Experts of a small language model.
Size: 12 layers, width 192.
Experts: 128 GELU neurons an expert, 1 pick a token, a softmax router, a shared expert of 256 neurons.
Training: 623M tokens, 4751 steps.
Below are experts of layer 4 (counted from 0) of a mixture-of-experts language model. Rows are named router (the router's row for the expert), up (a neuron's input weights, with its number), down (a neuron's output weights, with its number) and show model dimensions 0-191. Each number is 500 + 40 x the weight over its row's rms, rounded and kept within 0 to 999. Numbers have three digits each.
After each expert's rows: "mostly gets" lists some tokens that are sent to it at least half of the time. This comes from a sample of Wikipedia text that the model never trained on.

# expert 6
router:520459541525459494478506550507472590494545448517476476468495426488448505483558508451499470514495441529499516470508511506512538559506471488483398565514569587490468481481480502543504482530517500519486502388486522482406477535524524484519474477494462500498493535530517551490477488448464524505509495536516557454469540559595435455590559565543506515559558559460428513459544464528416510528514465504475549493533520516535462501521552531453467540505521513507452506540452524584518501512466441610500495437494513554502462434481410517520478511490471543486531433520449516459455421455530555430
up0:488578533474425493497510550431539548525582528509423471505560544500497421527518536462490466548460469536479476423519511461481491521500473557506494406463538521483567524664540544531483498471472513501437514514450530498511494580486482457490538484502485523486537452487546528531487455575447582476543507484502494515481499496508446482529541435490527498458539546560478529549474437479477558496481516486583497531484497507457485537422516433534449534506455403556497536493436620458491453486469525521510564488447494508547475479451484470504503450529502503498493477461517506490451470423505517483
down0:562463493536528557555569438538437523458500474486524600484494547528527479496479578582513469566477580477492483514461480543547479584517484555530479469513541531462456516462445530508477537472498518493530523528443492508511600542529498489488463472556395500489609529501529419484519467503537541481478446452442458471494484432484553501504460467474463532468446467478500506457462529550463521457448465548475474562458447525575462541605559483530426452464505459510477574515527482461498521511507575430502501468478433488528502528557497501514527491463453510438521544547517524511494509477498483476
up1:540482475503531512506496554532489521488517535523509459500501540495489480521501513553449508488550444468501514520525525472436500485534509486559462522456524426527399485486564443488623509424543512515511555487516520414491488479579468449410523503523433514553445467459441444485525466561499502507510457509499450499551478516497506527450495510484437581505436594550489550492556447442552467527476511526426510456490523467497483512434523493486524396571558499588437545498531490514496569464450514468440555451464544524464515526532516493481520416477509500437427515474528505557525534552497530478
down1:493559484568449501546495497508513481487501485473445572506572538520448545532473517497498489508491547420590481460538497482511479519633498508521547560482486481487514505499468443468563508462442578451527500497505508485529543554516470482480457511550504496478558510593487478483484464506493524414490525461482484514497510457474537448436540453481469520480530595530539527549492526580421453462513511529431489464434522491572491493532479451502453495522481429496552507493543436431508493507471591383507576531478496453446501528451498466488491467438572486434471495527575541560490494478509497539
up2:536540506489466424525448363491528468499476565519440520497421439552559560528531500554485508442527438531415525462490541431487492488578558534529537519425491487514466465405541511439536526515523483487476516513553480459496428588524512484484555520487515480526529476485481519466521499519461454506475504433495472530499504508494472522522520463478515513476475547456472517538495486445535539500508538534434467467561498559403446508542520579418578476472515549475474538531511471564499529544508524526455528463485470626499493488461467522551566449541486495464514570438486526481520478492528514475
down2:521518467486521492450554587487498524498531451507450479502501594502463458510459558452473493483444529461415528512508566551433485525478521434533484484536528579515479510550469433498501428585523514479427529462480545571510457483419461487511503542537499470523472529495524509487506511476431498566574506494509459478538545509577514491488496455551540513489509474478468568422512468494509550495463516494473497490570536436505491541519434514575530562502494465474503514512470492462478566511570459597426518566511489419513495517427437440500508555443572515568489490464467462464564473540463470528
up3:540505494498493513494456519465521467565492516452537497495572498498491508470467500484517515485474518414634541393404495442481513455476491506523551538579450462459528494453542536517522510500568477478546575434511559471495467528517465453422576548496471519497471524551523534525565515469470482495607498492494485465483458502519506451461512487523542520468536486478488500578464434449515465514551588511538487482562485503493471501524544420441479532466531457491510515511484550547500473498581513500529527488525515520535419509416486495491465561540537536407496518447497449479537397443504537492
down3:469470510444526472382460562549503493504483516519460416399473542449515475512523533519506521501532491534445485527536462493468462496509473492402433414489431498513477475555504529539494421446443520557487435485527512491513436409478486531579528584436505522438494534430502530554529549521489557534507490477524535507449535532557454557518491541528548526581496482486497450473501466483573538533541533528540519538512469542469531498498468469488549462524481482463492452462490543486454525503516442569515530592505549497533525432537467548527482466472468544527512481467576543522440470440496523541
mostly gets: " John", " University", " King", " William", " Black", " George"

# expert 0
router:579517529514567456485532487473508499525531540526489512576528482445455490534491524419525409520551517500524491534525475554505474487492533467517474492497462492450563484497466527509457484449478548532496516532446569460488454505538468496523532536536547457540485451510501422536542532477460552502526509474609475544534399538461530491571499492472476467473570466483451520472444538458537598445525543463525514521443516503482475532462512512446520510468525447495445489414497487511544487448499473406523473484559570459456493478590527531482468441562578507564505608538484523522424528441513480515
up0:508511539536543448458504523485561492509503497606527549484537507468521415533509511503540474497517406503451529492463479497500524598465476476481381536521554547497481499554527548571485507452502516422473573520452471511451502573540528497471531521524463469549537518471420485474478505577451595502541478514490477471501440583441508537462505531482477477454487511490536472477437482509474515515540547475441559525483498515565469405469439577536517547484471579517489516488530507494467438479511460548580511415514503478514486506490488477543478512554566463515396554458544482489476467526533493487
down0:524482494560525467541511473512531451474485479523486529516478546489460485446505495442516520475523502537500490518494502484494469484587483497541560488432477492528524587450490479419447446412490563488497395542441532539474499454537475472522456576485560527491536512556448505506520491488527392436480487496471525488415521582484478459493483495531420538534508453588486495548496569484469547486522578494540491514548512596505566561574471485480481522511494418503456578488496521543545424507497557456505449478527508443511534512482504481508560521493473549438498457455481459506511442430458469574
up1:459534594445519493534490492471513539524498527536466516506512480514512493547470442455432477547494457499510516528512540497496588540553508462509478450550599564493508488440558514464447458466517516466571569534548481506507487481500482441521516498454418523456614473591491480528503450478509506416535506455439455586538531506532503512509384572490511525472483479472445544500558472560494497487509544504443510528570458452530509461519564474480429475492481472442457514531561520441476541512453497441499484434493521539519453476510501503530572543515442572475510454579448499460539471500486477503
down1:509476430483527512488490481502519462506455476550549485462462507534433477412478525406543487522492511521470507509520443571505481515514562498607480466492548543424505492549540542484506554558602513522407522489515546523489521504454532505481454580521520492487413521594457494491498436509484460589407518539500488499482451547468368502472546460495497509477466518445529497459421522455550515489525546464466529519444461513549510463446453453461468484498492468506440475522552567550448481499508520524487506462524498460485523477478544512553566517514507574556552504437530521452510508489520492554
up2:512564510587400519564500530429509583533515490543452523497506482461463490475551405420495515514537500462482495589502484506524436458498510515481514558510513566524433496460502558551464470543496589539465450459495497422423503511525567450527512468519536477542537483535484557549471483496524383484529538461528556534523526504453499482532568548523474486478457484518466524513544489486431458483482509534487470523538461443538504536516467459510541516482556489571507525521457435491529520520511473512414532557481416411560489454499455488466484482437529483573492445529494510468494422490486484469
down2:534541420540423459521468517572552537547561451491510463463475521486506577462544509519454554450414524577488473488462554569447453503490493486456481568519528478471484522538519507571574490503591559507453421428485491435477514535514522518510598469498492513503536565478483550506438477470493494568551541498460464512496570485482425490449505499445455554541478466496474483405510507478480531491520513466547483453498501525508560516571471454509500496505508501498516417531440544415495523607493511496525514476443493499518497540489553536484416503551469486475498531490495508456506534438489443456
up3:483531465505572421525523451434446617526542554573493538532488531535522457498480473430443562543503493447517500473462533512466479546491516468482476556480516490493487473447523511422440522477459548481496519534545485507469498504532459462497551559491427528456575392521500463502472469582524481517571486477474438605449542484488567468482483459459418541443507542523512510473492487495539511512498466540455539525495529544516471477459476530531472511498435443500575520531455492513483552454512456493517552456507498532529524570503562476456528499472512587444467484519576477475528539403443521486
down3:512507536604465477566544455532540534524481560479490470498610482474466524488514430522523489500475516498451468562413552524516556508493506502507471506507412486566550500511494553528542522462513503523410491509518529531518494488565460508510448561508519503454518503494470516514501481470509492496525477469554494497391462528500430398430497521460485525458519532550480528554427499504462571537480516495510504532491534545379463447412461495507467484504452556549492499531468496452496547493507525436490507507400558505425502460541514519486494502487401540542448528543499466565407484463505536515
mostly gets: " ar", " se", "- The", " The", "ation of the", " | The"

# expert 5
router:467484453475486529467540478457521429537486512502528482572477622477533515540451455570495442469489527504548497470571494483525528456457526512525579429467501464517461499546489531501531505457496530493434425487502436519465499527465498494439563401512455479514505509475478502427499540568520466527502435509503633465507480430404583483464477529424529504506486433509459542531478522534521472500444518488552486460538577532446505504492529515556486499495510509521486497458505520475526473454524463428514555574549568451526538498543526491491435526515559477557509532500577488440473547465477448501
up0:566478521570520510492532477476473429504515541480478551514528548421541561455507437479429484446514518514483450518537513496472513502487520495515552494470472503530530503485475553586498545462457479504489475529541507481514463560453490412519461502499494513515462395574469524458500484460538474480511489497520580475504517453512511566520463536512452471483514485554383484523509496585489438573520484493442527479487504525514507529425490506549481575503437453525467502476496460511506581446396439412507523503532517517495535495493485478478457450574486505445492582567619498559503484537503412468
down0:467440513493483487522475497465499550505456489586519462545443478555492450550507546545541512456541440538483547463437547570484563427530491490507528497519532437557509505522541537479457465467523547502541481495536491543449471427530537490489568483488448504463484557459480421494552525556493531547523476492508413502586553533540477473500494483479570446482476517408552429445486493474519604462516497522480513522556441468465491551458534500457502451529520515454507474532492512470518363547518517525465494489419497497515438469488528525503509522477541555519489478474494511412474570434487579551
up1:514504585515478503502483556530542411475505569426485417492467509458586529561472431557484501498548514553434452546533575494500496481470479488496497492553490593484451495505484521484477504502476532529520466427467578461565508537561533461484529429502494518402454523477479437483526529508468605484511494433472461484526483486525407530516481557520464550500534495504506429551539476550511537483495465524551508481456471502509417498508502464574442506454494507478506495466406524485458484525519465436553557500455502506511590508522473476569500520487442508518435519456533529526592475506534517495
down1:548475538495563516451547463463423471457497516572460506454498486524563473480502555440608495514453483537552516509519504551512607470481484477463585475535476587534527465477518528521499498472475458524501407497503472450487564514603540490446547457524563484488493510486395487534506509514463468502460458484550489493484514551481488430524468584535461567521528547484429455537513519484509467465438516468518493494558433542473534441515496483525512485538463574552459542492473468490473488536410494493497482533574494479461530487495422495481537522488524511376489539438489527496455531521509463538
up2:488561490468525540538529491507522487447435444532517465520526565527560523460509502586469533432538500491470486496429458482561478474442491480519548606522506532475495518539458521477486451434435519451433522516571531463545553465451486498538441482555405523588480528514495433497568481571511453490490446517509475514529437535422592467490472510508527514507508525475534516557486445590512441545541567515441518479495405493471482511453558485527503489526501450459539511491476484525474466454470495490529540451450564509505471476453538504498462433549507496436471549510527457558505545463417514489
down2:450481536481485530510499439451584491519457481441446496448528465498472497568512567490475487463516423521534548539524583504499511466480504493496434458540500498487542496496522489514506503519517447528472559503447446530533482439420491524463470620519507470482437451496436502427502527451426475465453491468574561507520502559515517537515496554519481529547546522426454503423475504528543497537523496515599487500571548519423495493440425490518477496483478504542553489534557549563481513513520532513591472561525497576469456504595494503506548535515491545530466584479490482519422508483524448452
up3:470558425479462526532526489540507563509507505465520465434491459527519403520563472470493543452502456495533507433527496497494497542537480498505531474478477530523484498434500355486501466587443534463604494481478469516560569485547504505541530483437554495533533496507499534550519561558486510462499550457514516486402534481520507489473494516487511617502491491466412511537567505511502503518486480513489493532551431445555523480525476413432514438556509520484473512498539560513451512553535480438432524508459492519547543489416505465502481561452496576508428430521443525494521477479458529514
down3:535506499413492510484543528487534497522446492522510485481489529543437468493623554514537498475406511539520490495430495475498495476510473533522510418499474527451570470432545521516524473525427497523571458463493380482514577447551577519557591476536560496461508498432426487517505502565523463461460524526541571488513521498483434498473486458489542554507486494484459493534479479527574546490499496512540502516550557518466471487501514510533454464497593549602485451469493516512517478499456495551443531571521528501556471456483463535466476514384421522439476532521472496482497543474499519483
mostly gets: " that", " him", " different", " because", " they", " which"

# expert 2
router:433468479555474555543526521553557443463504510411482524434492497444526502536524491491510531494523482497541497509421556500518512529479479456475463445537509457553440533447489492539538475472494497539534457513493482509531555449529478528522491486525505486487448590445473473496545495507519512445484417458443466482537536548560542537405493553540453490508508490516556441516476461551511442478481463550573523515515492513516580466464448483542501473519475534508559494443527436480449471469508548483468503556501443525496599520537472519562529564444426538476521448569442528539565495578507373531
up0:484499481503466494535506480485501539473481542532498547484590545458487414491537503410545533508453514455536534514542466522616531518551571443486515455534545510460493518483454418559539456426514518469466470463524480500461509505512469524524537570395485484510580559599453516480480455588566461498525497531522502539496542527541515443511519555492503493454550415467497510413415582463413538470517569517491518478534512476469479539514481545454480453524483464476502467455502547504474459403535472493519472488564447537523537510477513509464505471461514509460530476513456512445519477486507462440
down0:483509477464425552560453490534505470473515517492489518440488464559512511558473516456507537557517473575510529530507524453489490499500495461487483464558499481469469500541466451565544472530583457561452508510467516500519518467532481457476482510525454519529537482452460484576529398466450493523477485592510485463501511489576517511515467473484574551541464476559435506449443491499458536569471501574524539504548553459479542387531502450501451449484451426483522460484516487580473535522539570448551493564493490446467443492437409514511479488511569556509491476466487483467515549482454574603
up1:467569564537469477479548517477470497486473492458450490461511502491574520506566522429496528582520509485531563502536539502530435507515501476502481464503558571475553482494502545484518624463515482536483490503492515483482409519428442502522457518581443519397546523521433505461469471512402471478466519446447537503458496527515503511445514477550500426517518447537465506503509508559495477495543573556531504494482505487538558478512596536502497437511507553504563529629461473488466535429482504483522471474482487461529563485490393513536499512455487493544490396481497514431497548489499525492
down1:496438539505510512533460541485474478404486461496487508462496528404561482567450490576470532517492512511426459494531503523485496518502548510461518516398488547495600543495531451516394535511480467462497506451556488526426515530556417517536472466443518506482461575531516476526538493462511497432466473495543476493481508553497445466488453513541491559437517473491572523463439526466467553469456498432482493510446555498518511513552486486512518545526552446564467458460540492536477485531481546527495493497603516496541507497600535450471594561436521463573455507492513459572453526470492503513
up2:491527461502478538525470625588475593563546539471508508427489549475514411414543560455572469494585484488505466501500593470458501450528492525487453457522485507511508566491471502478568448520486516419478531500452443511523596535544510489511477551470457502541494480527522426488501503504459504500510494488512614480507501541522522468521479481403600536524533557472414522516511505539479522472527427485560512525519506515500544482540474469537508409496572494488508488498474473430529522432455537505496499444465478416510514497470447469453476557507479496472495473511514478509542473524474498456
down2:541547477450545525467499489479455500468483500511577521525477473524484512549550440612465494396523477558371529502493535549524506502506494521535443457471573533492485498504543522462539530499502542536579496556549506499416409453504467501528551558451462503454442543500536488483487485556526552572454454534497543468484514522440477468493496566463492495472486473548506490540474514509597577455531535503462470499425487463577469464515447548486499497476469541490538543501446515621486482458508468542465493461498477463453446489504505493494527483469495519469440417553508567498469532441530535496
up3:530556442564453487532528504504584586534528533477471547506465451535471473530465475548554577570431511455553494554487473475514463558502497587457503485472612539459422501493484462522524536507487491517531505479513482468483516480564426458516522441559474512410424462499554521500515507499584453481522457483498466490582504521503502534472550510443519470504493436450498430490531476501549425484528473548518518488503443445521487485423529436462474501484442481481510531486524502514398561509533524512439518512452437492573477480432491490495539487422455544443525531461490495542546462486515464528
down3:432545529541502448489515499512511444580475462527500465626516613491535497474504533553488503494521502462491471469525512435546522453509501521531401512494547510506502506469542499446472519455582456505570486561516520522483544537493618461474498485501479524583505549486474515509437499493482501483525544510420479485535480507488560461499543445506475525458484511437505489468519486504473510590473499547553487446473469580525411529514468517481498512518569471481430525466458555533519474467484462598536529453516532476470478486496464518490447395516428446476470463557528469412530501465481463563
mostly gets: "č", "qu", "ov", " politician", "kov", "ñ"

# expert 3
router:496567465468469460493495459497442553475475482551506477513452527584459481572446508421506534531521559495492531513497506483512495395481529489466512500529569507556467511569526536513513474559509546415510491495555464521450514539475513456464442537522442567497582505542513559526503470470532533512539546521466442488482523466481551584444499482473548536485444486541522538481507514531517512449533477485416451517475486478573529508524494506506502504452454461436559504557509514416496553472495512425477458504463538459493503573371535441513484470500561444486469395514499517428586500468474501517
up0:531491479533538414509479539517443543533534562559473474510562433447450466477447516484513501563548482567496451529545495511470453435489484542509503365482563533525476551547543546536453524537454552454493483466522523504474472500463504509477446437522528556493449491535467515561502466517606458469562487497525474524500467444534513483481528488495460456479509472556485488504543423546511430522574461547507481500469491530517567489549465499577528504478441451470444528500408524481486476496444408461499450466461574502501568533453529495499588462471524498465482469479537507513580449471532471507
down0:488502504461469565506581519457445589550520509572510392538513438439461465541627440474489526480560497515466521502459546529485468488488484521531494496455530499554473497485472492551507543451483541429513561439486438516524495489481592501572516587462486521472463389497517534471507535519478569510497507418547478546494503502498489550560464530480472519503434454545485528497504496585532505496526443492499477430431458515504496471577517518471509508474514449483480528474485400496514517482491496501486459549454537488481472524435524522440528484516483506495429568517458482458513604528533501449
up1:513545494518511513531523465452488464524542483512476472486551438578517531462570480563551512521484509467547483428474462515464510500510465478488478462454485514451503473493516499478531532552564542532543437618522441500430500562496465515438527443459487525507462562521468462472530523500598537477519534527439496573473519484546473419544471406433521451536531521547462456516534518389511471564436524574490504533588552539491500483502513502557585482520462501387472507502482491485491496427520468543475460548477511508529551547451489518453537561501482515515498486465426502453515517468529549467
down1:509488485486475516556537486492436435444474480467485510489536436500556545554544558568550540510530506465468572433545519513514599466472472505462500531466495486426502484437525421458473419519489570517539500444551507510476499496533412466495426470444473493546555538528530524480500467573598541500507453497487488530475558521560420480577504500490462463503593468509497515542524469420585502462514541553502503469577484537485463545494548522483471459497483571519505504514487550495470522504584534514497502540550487588480478491464499443505436530493486535479465416537487483539523473430497492458
up2:545469451539439479487490492471451572543486482519521566550544519550547526481456496424507529588477482497525517451574493462567463547533509539524499542527538450424393508486497480441534529535520534461487498423510532481516507579549484442478470467452431521509598538478552476518511504506535523517528475470463469490439494524462446464527506471487532561537608526535497496561482485534553510487553445519427484522514481507545528465458456486474442493496491491472472517503406484511491482503534463549460512425469446529565525528453474472493477575459530513542474381518567500558558487456529483488
down2:502532589415445552436532552509496568472538511470489478440487528438484505537532527496444509487498500533449523560456525573459579489494477477456549498529413505532536503551459555560506476493460526549411527492462494491527490469434483515546481517558495480443364462459472498533523600505535491545489487432538582521514459434525578484481536502520488506502439525438415501520485468545506531448481539518482491504475487426458479558521511453572505580510587522477513414479551522525475491524532479478526454500518481516523501503510476474463502491481553542483506565494468458494552506472507573468
up3:453507579570548452513471487467527534466528516548481494476471409490589505579409562403436520558534480541498476485500418450545531453548514504533478462485494552560461470499508510521468516517594483485546453498489446431476504488560504486477474576535533535502515521506485549526481501467518484455578496537519502528501537520531496504460461472517497478510518503567475506570462451462513505487590485504430536557505434485550496491531450482516537528471502530518548514513543503510466500526468529488479470510487405508504462535437400494471516469409534402477380441518496463536514479506549513493
down3:450533500534464474561541500486573456494473472505433463503472526496559427518483505475431507494507483488568487547560526484447474527560523493474580551514528499527521491523512476552411519509479504519404606487468438443499504509428549568522515485542559477486437512517528481481539567440479503451540541433502561571545518454488425466599431461514464463491501474491493492472536447560463528511506485466532518535449481505503503511535576470443559575518502492519452526534554441504492558456517481479521475515492490515505499407519446472538490506569404441458509432455495494533503450505539519468
mostly gets: " played", " used", " became", " began", " released", " name"

# expert 4
router:508466516429490535489396509582517496491514466468503522463534507547550549428536505509475405474436541488449515456519456499495543515542496563539577518526473481470535481529537485510480560525515486579459519502484561530549484522446517483516499492500445498485470486458545541455499518441496462489479589528463406546482470453466484470492546559514501501534457449478541447522534452437507451558473534483415476507511435473482543540522532445468487545484561545539450482570546445579477497563470512509491508502446427457526463442442436476522537480479497511547431562496541473550559459591470526498
up0:473513514564417473465487568442452515452463489569532533459497540427587491564512411409500476506585490545467494485552539450556509523502532486452476556483509483542439448567481488500538459478553548464520494495554468503443514541530489463503451466534459514532508456546542508456536467533470544498500495429456456462457503561468561475549480495487511454511520528484477568403512512582457501502553474496448531498480478505574570471500506532498472548468476534542559532474514484506463514515457501454536508496533508528539487522506450479466476502532534466568442448555587387484503529550468493430
down0:490523481500530511481522532389488537460504523515460488568572476513541495439508471430501494583544535561551459547521457499522499590464470496515481499499412502419502507493463512558525534535438498509458550471541477476451521523532514465492484489516503494494463479531485545520463597455434511494507526502465520510481485506454460470528518492521433444513524481493475492499554628565408438506418457434539515474503526511591504405513428562513473546520464546574492482483487515514511542550434455481539492427546495555454508574470476558495470476426475485511510477537508492498504536552498536433
up1:438483566557403461514463492545508539521484547493490578494558455458486517498489514498416495487511491519497564501454542500522564535609499535491526497562457541521438482432530527443530454473521532485505582487536462443500517458538422507453468491414481507478460507555470599484482518462523383470502516501440455489513535480510503553477457533517484454503479540468508496450483479491553545534473483583468551549540471490533491458472504433483512543488496518520512498583549447547468474537464545506462452549498441461552481493441438503487563594441531495477535521559504488535518464512554566484
down1:588400544437476459443563553455447452539501490493528484447503515489453549487529474507455506456494513505512500526494467450438467586411543504518503484491523480502500494443484607452526558518525468444438570561509526547516546529496472534491516489486525488498492490496531496456526597504530514495501547490526445551459475486488428513500461546481472514470448485479536436543494474469573465558522486527527487441479481471446531444574521525510475567522470461453482564479509506536485508482527451510501498583524523492539589465459498445472523453472466615496595508418505493504574508562478547518
up2:492516492536561483544561464399532499513481514462539440477509479525454501471514500476514571535496532439561484482405522446452542442487486515441568460498445532522540537436486486505552500378491494473479484522473429523469487525512482498448533512515548532533575537562545564498470533566510471468565524512592567553492480455557566499551470473437490623471574491529489460433459523460449513497462501499491489484534548490481518527508450490509544540477535414508476523424523531453527483460528465477482500447461541450515471533492425471526495476486516409463515493524456540479472481550504505468
down2:486555547483488527454457447503454528472478505494517542564555551609480484514461476508584496521497456506543554487488538498524479476528479469540478497548465477484488526525518470421544536525495518493483461535548541469482498540496499493495510462505459476506554540459506472505499509475513461564476505505442442527538534498525508546502541477493436444498462471594512531472528504550501538467546497551476523390602523475538581419533582616510501507527460461504547555477483468529482399479432399514514475530465504463450492418496558434557524477479473462531513498484508493488450419470455594482
up3:536443468465530509462474503510538468519505551495507476554535484477460481519530499598494522526458488540549549466520514504442457452456506507457556520460501534540509440535507530528595536510551504481522498432500398440509419504499491469472607419456477531480599549587505494530569555517508508505540450487455538431413431453475495584508518480504534551497508495466480497527470545508511443537498455526526514522519550502480487528509577547516577495530460466458502529512482516514479542392509494498484487523575520424542554495414467476474550527421511480564501445480479466480533450493488492479
down3:500524542488489482512509483524486519490533459519533551493542507512513512480518437512542479486502433525523436474483536602559458478528503558517525494400461467425563489475438466475453497479495485516439480451537531540491440520453519533524478462461512490511567500515547509482448447548520435469532396462542552572473454459534503425479539475495524465457545387518500560501550503508457514445554517470598513497623480563462539503468510459462465520485497528480456467428517527509499532484520459473546540564499512521531463443547488513521470448532471545550448475451493536588547572489473449527
mostly gets: "I", "F", "A", "S", "D", "U"

# expert 7
router:483580510496512498537539476455463499492404519507541469487472412518487529447552488541469600433470485451509477513510506517465471543553466524518566567455504460554485498431501503454446557538477437495566548507499516459518451494458496572541451521437482521477498424499447558494455488501531478511492451434444490524467533475490420516474416448510475522477478505468480547485489490521547488503451491604453495511561512471490450478459456497506541505544445571497562543524540560513526521522498535555464506423531431552521451566491559425508514475464497550469552475398471516527450503494503546551
up0:508519550575475490514554512501464427456551558511443508442422457479498516521555496438553530469466481508521479520569490488502456506505546480500538483460594507508503528404516525571489498449559486522469504470456449423471463498431502518511579445492495520585485584502480488490565525507536529517532473447439549570495461438568456540509543491504547537533472451480398492455471475581529495529449475533490503549563516495523564465450597514525474476534491518477540517495527491532482551394434486510519514503500450436547505473461516439570515485495532494509518443491456499462483428491518460501
down0:494448502540492444540522539479556530480523525466515507502496608526465554414515500489519570423462493458529479449485495458502481541528525537523450445502439489510447529525555516499506548457469568538495429489540517623488503462506543505507514447465489506530486504518540539515515532494500504435464548489466484474554489518481554445496481471403474499474544480466500553410445563524415495425495483512446532512493551501530555532465539544523430514524580470508585496477445501458523520480506519578480543445569520409497483474463464591451464553500501515441437504534480471461500485424491461507
up1:498487528495460507524478522419546479522433456572468517475461517462480541525539453552528520561527496530465493521475535438533569441554534540558489548453447473552498517438429513542545487485556467522519529473549406555482537465494525497532550506518495546667533491500578479535497522450497489472504443514484495544529503489576436533474481459493463446429614473462523541459565563494457527547562534509438524476588493485547500481480511472453510483529543493562494494431497536536451512538493495459479490500486454477509469498473485521459432506501466505496490425466547501499559459540553473471
down1:451505516575504501445520611568482502481484521541500452407499530516510472396526536517434502510500505546535522570440525410438517509493500548449538469472506564495549494465433526489549491451505518484481540465548490460562549549549570444481420439494502511542474504495525496494485550501479445426509547493534505463489470517578489555567446541457546512490503438481541509453492470506502519544464498518510516483533593448461463545470568504466491494518487572472477507478473473437502495468567486537484510472564465482476459528596554513447530473451567461452505617509514507534480531502508502485
up2:522507511493541437505486536496510574506489525491485487521564471501473485474504508428480491546449487500526469569467487453438501528484426509501466548475472520515496485512522491480594480449509501533504487442492518480505528552522447491520411484467490507516449480557555533518499492529522494491606449495458469534516506573562500474464431477528484514470507559450546506442434461489496526550573512497441548489540550552501502476457467504456475464506518430488532539554495507518435566532557494591498533439448433537512508542487519463431535525473543525342520448646484504490415487522537528496
down2:498458492468436505546424468548458572493486499460480444441512476513540507480494426518560515463486525489469557470460477511473461474523493483532537543541521520449465494582557563460509503470533487581551507452487498486446530454475513482458505512504454481502429499460565531491532502478518542541413479438431466541496470491545401566505530510478490521475459552493530426543436532482519454502583452561452489513550477571447482566515493451500508527517557471458611507504579506496518482501496529507542509451465475486576397535452506462502507476570517534542420528536508493514593529483508455497
up3:508495576590514466491585499424479448451512590540497473471462483516546492510532441486541470471476456516505543562431519481463467538491526529479480481498441572556601536453524512468500479522531484533529494539489423416424445470470497515490480534464492551519516520546505541518547615426543550457525540502510516543491520498547490488424599486525501424415490454498476460471460568549508535522512530523461518517484464472462505524477529473532493547482490504518603518513504507458474424526541508555539489422527448520502490468444507464499433526435503471498516463490494488499495398454530501484
down3:482455463484517496534506466512492483483528522451495476556422555556533453481515533483558523496493570506397478480529457615477511539504549545491501561515533468490437482550487535465477524534507535477434529474532466521502517520498483489452566512525568490413511477443543458448446535536516484503477458506466454523501512507439491553531489447474515528558531459534532494457458519495523484450528470459537502516532501453502541564570445513565553554508524472535503452538448523604479476404494475580537482486539481421433460468533530529549537520424485551458498420383480501524475461534476455457
mostly gets: " Cup", " / ", " league", ") | −", " football", " championship"

# expert 1
router:566514518513552481548472509499501517501475496550502508506505573494550463488440508567476541582504449471472465505456464429449440481472500518494478465493449512414540506511509463439534490445463527453496509548519506526515532450533512501515572505478571484478556457526509439499473421603499460496461524522503496471518471494449515462513445446476452487445494545574540435506528549483516516561545521456583480469443536515424433518492448460519500430562472426521467488503459569449502500565539499567566517537471507533505489525571500564391516493545443467447490566484581470532483559489496514471
up0:495504548464472497441545535507485501531514528504483500539518593474540452497483546497590466509439479503506540504482530540486514508484507492516532514551571518541489493517521638500526457464511478494435487542465450431403510450423446480498521484480471497478471592455485401488544444490487482485535482518505468489499446443466605533543486536454492474447447548453476490509512517540496522544581510528535540463558548506461526439441555620542483534489467462427490500512515483484465452485475505473457526505549568538563505428571506464543493497457458503489493537512551486449469566431511524514
down0:537524513479500510530502441500464548441530488587508458432486496478534502485543454558511492489461505552402508467530424524555509443443498518425571482441513477510522494523492563464519493480477509551506488563520427554482444500478512419441450529503514487491501451523470531506464437573541570520496493565546534490492457560478539529424525468499531542552580446604449421452506475509518566543483524478478484512470508507448534573497492491529524552509488540570510441487473456522525538452534500427576435511400493468503527514490493538544469599474460478510478470465511532484494470545481489460
up1:473462475505522479527510546491506540525507531509501519587493533476468482502521478514437482587468442466566436446501562444446524477570519516489493463476553471462483535491524483509465525460404487470537512563439503462543517431467365490522495512541510486490490553518549368592482499485518500472473475490500525474518459550480496538492415455431506542439519512527513513568564509549446513543490520552541511500485483495499470469576538477481481389540485539494518507528462501454471507463514491506505563521518561497512488514577530526450465571483509485467468555512599539481513494537606486453
down1:535447481543523496539502539499534512525445529518555486485496443527438529491536579480541520468528519527506454514453471566438538590450529526547521533505511541461510474460471492499483494531529519582467505527496515447459508536528486503496537411531503547461550549534510559380451492443455449445481507539465560533478497542506499476391523564556486488499483503407509450539517481472523421464509503452521523506507472562490599470408436505574460497459402502500504506582470449536520434452486509524398459497522477488519477504539463485525515517533509467522447489484444455488452540514487522544
up2:476530469497545553544473490466460412515494533528499454490487535469532458492383492567469481514586420538444431517479475502508550498494475531497497453571486487516552487516565536494401570481466526425578521468451503502539521421549477456498539455480495486522431519466434490505528507595599518486492507494470459474509512448531580476463461435468477500455571518503477595596445465509515500508460456521565506460505543478454516516524499490545510394537501512506532502476528543496461491520507437547500566524437511497519520548520496515541500515500438479470493517456515542476520521497592486498
down2:487486523527505473503581586497501565448509489450547526460511487394466542491569461487479475502517542488521518477504469495459437492482506524491516515452523442429514514522508472485604496481505516511437497456547439457586527492482502535547492476542458455416464492609484519514460522502469509521508435553524512499474564535509457466506577509498555523531556548478507495420478533511469430474447499423497513505512452504566536453542430457411492549495522509518501528477530429503500496488509497441485498493557510456559587438521459535559482446542525569523527452570539479459521590516485449453
up3:541531521440435466485564486524447536443467475485509470523481440437475484584533479455482525508498474421510528473488473512510530495565533487521504446560582562499560523584486566501497518507538536476446514532531552510415564538472460483471478508462570471524510487410481534462489425547566514499505544543482564470487512510496534464518543522519611493457528407447501527537503475489494479377488448488478548468514507519516467497538537571545389482542486465487478495484418479540466430460486499503488513491485424443494561452520498470518409511518558493537525528512489545484525517470483483512
down3:428528483496495536437480521502464483480479530507484497458480487574496448514479498477554467538534529515530449536465513470510492480582501575519511566488558467462544507487470574531511519469541444434608469506542474577504477501431551433483539492497471503473495505572510488507512526394470473474491499511391501493544506505428481573508488518515487494504465490537529447397556525492432414544475499525560500563524502467639498481558539499414544478468473407497495531472524468522473525562524469515536487504492492472461475553424537486542537527489490524501436445496472516503543499535514423512
mostly gets: "°N ", "%; ", " h", " sh", " r", " th"